From a checkpoint of a small mixture-of-experts model trained on Wikipedia.
Experts: 128 SwiGLU neurons an expert, a softmax router.
Training: a variant of SOAP for the experts, 8602 steps.
Below are experts of layer 7 (counted from 0) of a mixture-of-experts language model. Rows are named router (the router's row for the expert), down (a neuron's output weights, with its number) and show model dimensions 0-127. Each number is 200 + 30 x the weight over its row's rms, rounded and kept within 0 to 999.
Before each expert's rows: a language model's description of what the expert responds to. This comes from a sample of Wikipedia text that the model never trained on.

# expert 44
Short internal pieces such as ar, et, it, at inside common words, e.g. headqu|ar|ters, saf|et|y, p|it|ched, g|ar|lic.
router,227,207,217,199,239,211,171,200,255,225,201,198,194,153,239,214,215,158,212,153,178,140,161,224,179,188,128,233,201,185,176,158,195,182,223,172,149,226,237,163,185,236,169,211,188,221,207,219,217,213,182,203,223,229,182,226,200,256,195,194,186,230,219,209,219,153,151,204,216,213,192,205,202,223,196,158,220,187,238,244,209,138,219,228,148,236,167,209,206,155,219,162,228,230,194,178,201,258,218,246,220,139,109,200,238,215,193,208,182,240,200,220,135,238,203,172,190,194,169,178,181,181,202,140,156,204,203,179
down0,175,236,210,174,159,177,143,219,236,269,180,185,226,197,230,199,205,181,190,189,192,245,166,193,251,153,200,181,212,160,185,184,194,254,176,183,260,198,181,175,229,156,148,184,205,237,190,232,216,160,219,178,164,229,253,201,227,243,216,210,243,138,220,206,210,216,176,217,258,212,181,194,169,236,224,201,214,165,211,216,192,196,190,100,212,209,235,211,184,202,199,200,253,175,186,179,200,230,252,194,228,213,162,181,163,227,201,163,178,198,182,203,203,161,280,217,184,198,210,252,167,240,239,183,169,214,190,192

# expert 45
Capital first letters, mostly A, I, E, O, starting names or sentences after commas or full stops, as in (A)shley, (I)van, (A) version.
router,188,216,250,238,180,168,216,207,156,165,150,236,216,208,204,160,174,156,141,182,170,170,207,174,235,185,223,216,223,218,162,226,198,181,224,228,246,207,149,143,146,159,214,195,193,241,143,187,214,204,208,188,189,218,203,226,163,172,230,187,172,229,229,172,241,208,232,201,193,146,165,213,237,242,179,209,209,172,223,183,205,174,214,239,183,243,266,193,198,208,177,158,237,179,195,242,154,206,151,212,191,247,248,142,197,223,156,182,168,188,183,173,191,181,179,246,202,185,151,211,161,201,156,221,205,256,195,220
down0,203,219,184,196,203,146,243,221,164,218,176,130,239,155,208,221,133,191,202,170,244,221,238,196,163,175,215,177,216,181,202,231,222,175,258,178,161,191,211,246,210,176,226,188,199,224,246,179,234,239,166,189,184,196,224,169,222,211,214,172,165,226,197,243,223,204,143,208,166,173,192,175,184,243,220,227,203,266,214,158,213,198,163,245,231,211,183,164,241,213,178,181,200,290,184,224,198,198,155,206,181,243,204,181,175,262,201,190,166,197,154,157,184,213,182,209,195,163,169,165,177,178,191,202,137,241,180,220

# expert 20
Middle pieces of long Latinate words just before suffixes like -ated, -ation, -ent, e.g. reconsec|r|ated, appre|c|iated, im|medi|ately.
router,249,170,246,174,195,216,152,189,179,241,204,204,187,176,174,248,226,170,210,204,182,141,218,119,161,203,206,200,213,199,238,177,192,179,237,253,167,187,223,170,162,220,223,195,244,220,242,216,140,169,212,171,204,218,174,219,233,183,172,209,185,166,213,233,210,172,175,202,248,200,213,195,200,157,184,170,196,229,128,185,170,191,205,168,202,234,123,234,249,172,172,207,234,234,191,226,149,224,207,213,191,189,198,229,177,260,221,256,201,185,230,207,197,173,208,238,219,223,253,171,238,195,259,200,181,171,236,218
down0,199,177,157,225,169,209,206,211,222,212,207,182,140,221,151,214,228,204,156,175,186,179,235,204,207,160,159,210,228,172,121,187,165,175,178,251,174,221,211,202,225,219,196,239,129,158,171,198,188,222,244,238,214,177,255,184,212,221,167,187,243,180,204,207,171,162,153,188,202,243,193,187,160,242,197,162,198,219,209,175,210,218,194,204,200,224,231,198,225,184,184,257,149,192,134,148,154,210,183,189,266,183,174,209,190,199,193,189,224,272,197,218,250,242,178,259,220,213,211,203,209,236,151,216,202,240,178,210

# expert 42
Verb stems cut before an inflection, often after to, not or would, e.g. compet(e), sw(itch), serv(ed), appear, represent.
router,154,234,212,172,171,174,230,209,206,238,165,222,164,229,203,161,213,177,217,236,194,232,171,204,210,194,148,151,229,232,188,200,205,181,221,222,202,209,229,178,201,228,152,154,228,196,207,183,194,188,223,162,200,279,145,219,181,199,178,176,195,170,258,244,183,183,207,212,265,197,180,221,185,211,209,217,243,210,171,232,238,240,190,186,203,189,135,256,269,148,239,207,218,234,214,156,160,208,246,187,188,216,216,245,199,207,244,193,225,193,172,228,210,250,228,165,190,234,183,255,221,188,159,217,171,166,147,205
down0,143,221,212,167,206,215,199,194,222,142,196,193,229,159,268,202,221,202,151,220,165,139,213,201,151,211,229,209,224,191,240,239,199,208,173,215,256,167,177,224,186,205,232,194,166,213,167,163,184,199,187,170,195,195,165,232,271,179,189,149,190,199,197,168,272,185,185,227,209,227,244,237,229,176,197,187,207,215,177,189,239,241,182,224,166,195,190,191,208,170,164,221,200,230,206,203,207,184,187,200,174,139,177,184,176,198,183,202,193,277,153,173,212,221,211,237,146,169,214,127,200,197,162,256,244,178,219,251

# expert 34
Short consonant-heavy pieces inside common words, especially at in r-at-io and r-ate, plus te-x-ts and spr-int.
router,202,162,223,153,229,181,222,198,187,162,239,204,247,153,228,239,187,194,236,191,189,212,179,223,207,205,202,204,196,204,220,231,250,212,211,140,179,204,206,207,183,233,175,156,193,160,185,203,272,183,207,223,248,160,225,187,168,222,179,151,169,221,254,158,206,159,182,181,192,188,190,167,196,210,195,224,166,167,208,208,228,190,225,203,161,155,184,176,195,134,210,217,207,177,205,141,191,257,218,197,218,223,187,188,184,158,174,176,232,234,271,226,185,165,218,194,219,169,184,210,194,121,136,128,188,217,142,178
down0,174,234,223,257,230,211,224,218,206,155,151,198,163,208,202,204,245,221,177,247,202,178,253,240,166,181,154,179,201,255,185,215,202,175,213,171,202,175,226,233,228,166,228,184,250,238,190,161,167,157,216,277,208,186,201,243,206,183,211,215,168,190,232,236,179,148,191,210,167,235,171,218,192,174,188,148,242,197,214,167,223,195,172,167,185,208,197,178,186,217,248,245,165,171,206,187,215,172,225,111,168,230,190,207,184,217,203,169,190,194,198,206,161,207,249,238,221,183,212,251,235,236,222,220,186,257,256,215

# expert 39
Middle and final pieces of Chinese, Korean, Japanese, South Asian and African names, such as Jianh(u)i, Pak(ist)an, Onyek(w)ere.
router,203,179,144,199,230,181,196,200,141,203,117,215,209,191,200,180,219,175,246,162,260,179,191,222,206,257,249,171,188,231,193,216,207,210,142,187,207,159,207,255,210,211,205,165,222,209,189,230,167,254,199,225,176,188,218,210,189,216,166,214,170,156,191,168,227,120,205,178,180,225,195,195,209,221,239,221,199,202,169,163,213,226,197,213,157,139,246,184,203,195,165,145,255,186,205,213,225,198,189,210,196,232,211,253,167,170,202,178,197,216,171,193,162,181,239,201,223,166,252,171,183,234,263,211,225,205,125,184
down0,246,215,199,211,172,230,198,202,167,263,215,221,189,163,183,216,163,215,143,205,145,216,164,183,188,197,233,213,225,215,167,176,230,186,265,215,215,154,147,206,185,196,164,221,167,233,240,203,166,183,198,195,158,151,174,191,202,214,206,169,135,173,203,200,270,187,175,159,204,224,245,227,242,204,240,202,167,203,234,251,236,235,165,185,254,239,235,184,210,230,178,229,229,143,157,192,205,201,217,164,160,213,140,194,181,193,227,176,151,192,201,225,162,205,184,220,244,231,227,203,164,243,217,176,183,188,237,204

# expert 47
Table pipes, colons after infobox and list field names such as Country:, Location:, District:, State:, and dashes in election tables and lists.
router,156,260,146,206,201,234,249,210,222,177,175,239,181,172,179,191,192,200,185,200,162,255,227,224,252,197,129,254,204,198,187,193,199,219,215,184,211,225,179,189,200,256,227,193,214,184,187,192,130,193,186,204,197,213,181,207,230,183,183,237,179,210,184,234,163,179,196,220,201,237,237,254,202,167,240,202,210,222,185,182,261,245,209,180,233,216,256,205,167,210,197,180,201,176,164,214,207,126,191,213,198,165,217,237,264,180,212,211,177,192,185,204,238,246,223,167,192,184,234,165,251,214,174,148,237,113,223,188
down0,199,202,209,202,200,202,226,140,200,220,194,212,132,133,153,197,233,251,208,150,185,172,212,188,173,180,165,232,211,166,215,192,215,217,195,184,190,190,195,183,223,226,199,184,196,168,245,231,183,184,220,142,210,185,217,148,170,213,187,272,182,232,226,117,226,175,184,178,247,196,173,212,180,142,187,205,225,182,150,197,255,239,230,217,184,184,185,183,262,162,178,139,132,193,172,220,201,229,202,190,261,186,176,196,204,194,182,261,197,177,221,144,193,180,217,223,192,229,208,204,209,137,167,213,212,207,220,185

# expert 26
Pipe separators between cells in wiki tables, mostly after numbers in standings, results and election tables, plus semicolons in score lists.
router,228,192,183,215,212,203,203,153,194,129,166,196,188,188,199,220,157,192,252,161,229,236,171,212,229,256,156,228,198,199,176,191,167,231,206,204,220,177,182,242,222,230,179,191,233,156,179,192,215,211,156,218,165,247,254,224,198,246,196,259,224,219,169,200,184,201,228,264,214,180,189,204,251,213,183,234,198,254,211,193,215,228,188,189,226,147,239,156,224,230,175,242,177,159,220,190,250,234,183,224,226,256,261,242,218,186,214,181,131,216,213,164,221,169,228,194,218,164,241,162,171,192,157,219,214,182,202,193
down1,198,272,211,151,213,226,219,204,193,246,176,176,255,220,202,164,156,172,230,250,199,216,165,184,193,188,217,202,222,194,195,227,211,198,151,202,169,185,208,191,230,225,193,183,195,187,185,190,188,198,147,213,227,173,176,148,181,225,229,179,223,217,250,205,179,213,213,211,178,141,256,226,238,166,173,236,239,156,170,143,124,230,184,180,197,205,162,237,189,173,222,201,192,218,217,209,252,245,208,183,173,216,177,220,247,261,218,234,158,199,170,174,194,130,206,212,186,241,204,238,181,248,225,197,192,248,239,152

# expert 29
The word not, prefixes un-, non-, com-, app- before a suffix, the 'ant' of infantry, and the degree and minute signs in coordinates.
router,186,226,212,208,211,181,201,233,265,255,175,214,197,150,184,208,191,211,190,243,217,157,192,258,207,161,191,205,247,159,203,226,172,230,241,193,198,235,229,192,227,236,189,233,163,217,174,219,217,159,229,215,207,171,204,220,185,175,173,230,165,202,207,258,209,211,201,192,205,198,215,280,179,186,166,170,187,213,123,191,171,219,165,204,200,224,143,163,246,254,212,215,233,203,189,134,213,219,229,185,184,119,213,206,185,229,221,183,170,184,181,274,193,214,190,201,152,232,218,211,192,182,267,190,216,256,216,199
down0,153,207,195,232,191,194,174,189,231,227,220,177,182,221,212,190,192,216,213,152,180,196,232,216,144,141,196,195,195,237,223,255,234,182,181,225,206,220,202,245,172,217,177,169,190,230,188,222,250,226,204,200,192,217,240,213,221,222,213,155,161,155,203,213,248,269,175,174,175,198,171,167,174,236,261,171,192,195,208,173,172,177,236,246,187,163,274,251,213,203,193,204,161,132,174,224,122,161,198,250,233,254,193,199,232,212,205,215,144,185,205,216,166,226,230,207,188,205,233,195,186,236,162,175,241,168,194,189

# expert 10
Inner pieces of proper nouns, mostly place names and foreign personal names, such as Californ-ia, Vil-n-ius, Haw-ai-i, Cinc-inn-ati.
router,210,224,158,229,221,182,150,231,201,247,257,223,225,201,228,217,179,160,240,200,237,200,226,232,207,258,227,175,190,218,209,216,233,240,185,202,149,186,171,234,215,263,131,218,195,249,189,191,139,198,142,213,169,191,239,171,174,229,193,251,164,228,225,232,177,202,190,187,176,251,220,185,188,192,251,192,205,171,199,183,163,155,192,194,176,198,255,264,243,182,180,222,234,244,212,232,200,239,159,213,206,189,185,233,219,176,197,216,234,183,147,168,234,169,187,197,157,176,187,183,223,228,210,196,155,195,194,150
down0,165,197,207,205,226,232,219,238,245,210,206,203,193,215,163,235,238,196,202,249,157,210,220,191,220,170,169,183,112,244,236,184,195,163,187,206,159,185,196,202,208,183,221,186,195,204,217,202,175,201,159,165,182,265,282,189,203,208,172,258,205,187,219,196,146,221,195,175,156,184,236,165,209,205,213,225,207,183,260,198,170,191,195,227,169,240,241,215,188,238,249,154,237,174,202,189,229,221,200,176,199,136,244,176,158,185,180,203,192,217,179,251,250,218,229,220,182,139,202,213,212,258,227,267,196,163,209,186

# expert 62
Pieces of place and team names, like ew in Lakewood, ent in Coventry, and first words New, Fort, Port, North.
router,155,178,190,204,152,168,229,242,195,218,198,193,230,182,207,216,200,159,230,187,206,225,248,239,225,177,223,239,221,136,224,217,195,223,168,158,232,193,224,180,223,220,193,212,220,226,177,221,237,193,150,177,151,253,209,174,220,187,205,193,187,248,217,203,132,210,169,208,175,250,145,263,159,217,217,172,214,173,226,197,247,207,208,247,208,225,140,238,178,146,204,255,221,204,236,180,188,169,179,187,202,236,169,261,181,220,240,152,179,207,171,240,207,149,204,221,191,157,191,218,235,225,210,239,162,226,209,173
down0,157,244,168,189,175,198,222,189,236,154,191,248,194,197,185,238,208,203,212,187,234,203,205,179,204,220,151,198,239,185,194,191,195,246,161,234,226,156,206,230,185,175,168,183,219,252,210,195,182,210,277,207,265,192,216,242,246,213,212,186,246,205,211,173,207,179,214,213,251,205,205,206,167,271,126,191,190,173,257,222,199,196,193,142,169,195,209,196,221,206,163,218,258,184,162,211,157,212,230,179,174,246,215,178,228,222,239,215,225,236,201,224,219,196,255,242,195,214,265,124,217,225,210,226,169,197,208,175

# expert 37
The letter b or nearby consonant pieces inside words, mostly foreign names and places, as in rabbinic, Mohabbatein, Quebec, Paderborn.
router,221,193,180,212,245,183,146,258,187,205,152,238,158,145,230,180,198,186,203,192,200,234,206,234,192,178,232,173,226,205,213,179,252,228,187,211,203,176,217,221,203,228,172,231,238,223,195,161,158,233,194,227,209,132,218,217,159,231,214,214,151,181,223,197,231,205,185,231,163,218,188,160,180,235,170,193,229,196,217,188,212,173,141,221,173,195,205,144,203,242,191,240,235,252,181,150,161,236,186,228,156,184,251,195,226,232,207,259,147,167,169,191,205,147,148,183,157,156,214,235,218,143,211,187,225,217,198,188
down0,186,168,172,192,217,255,209,186,173,173,236,153,199,193,209,183,183,196,218,218,217,192,205,220,179,160,255,225,232,199,218,200,188,223,196,177,240,164,176,204,202,170,183,215,158,152,183,185,149,209,173,164,205,243,189,207,217,203,207,173,182,179,189,187,208,249,192,85,140,133,248,141,167,209,164,171,184,156,213,236,237,164,192,259,209,256,178,179,237,191,212,191,223,245,201,168,240,224,258,188,198,214,204,157,228,205,210,227,234,167,245,168,204,182,224,203,163,193,191,232,251,199,167,188,189,225,224,197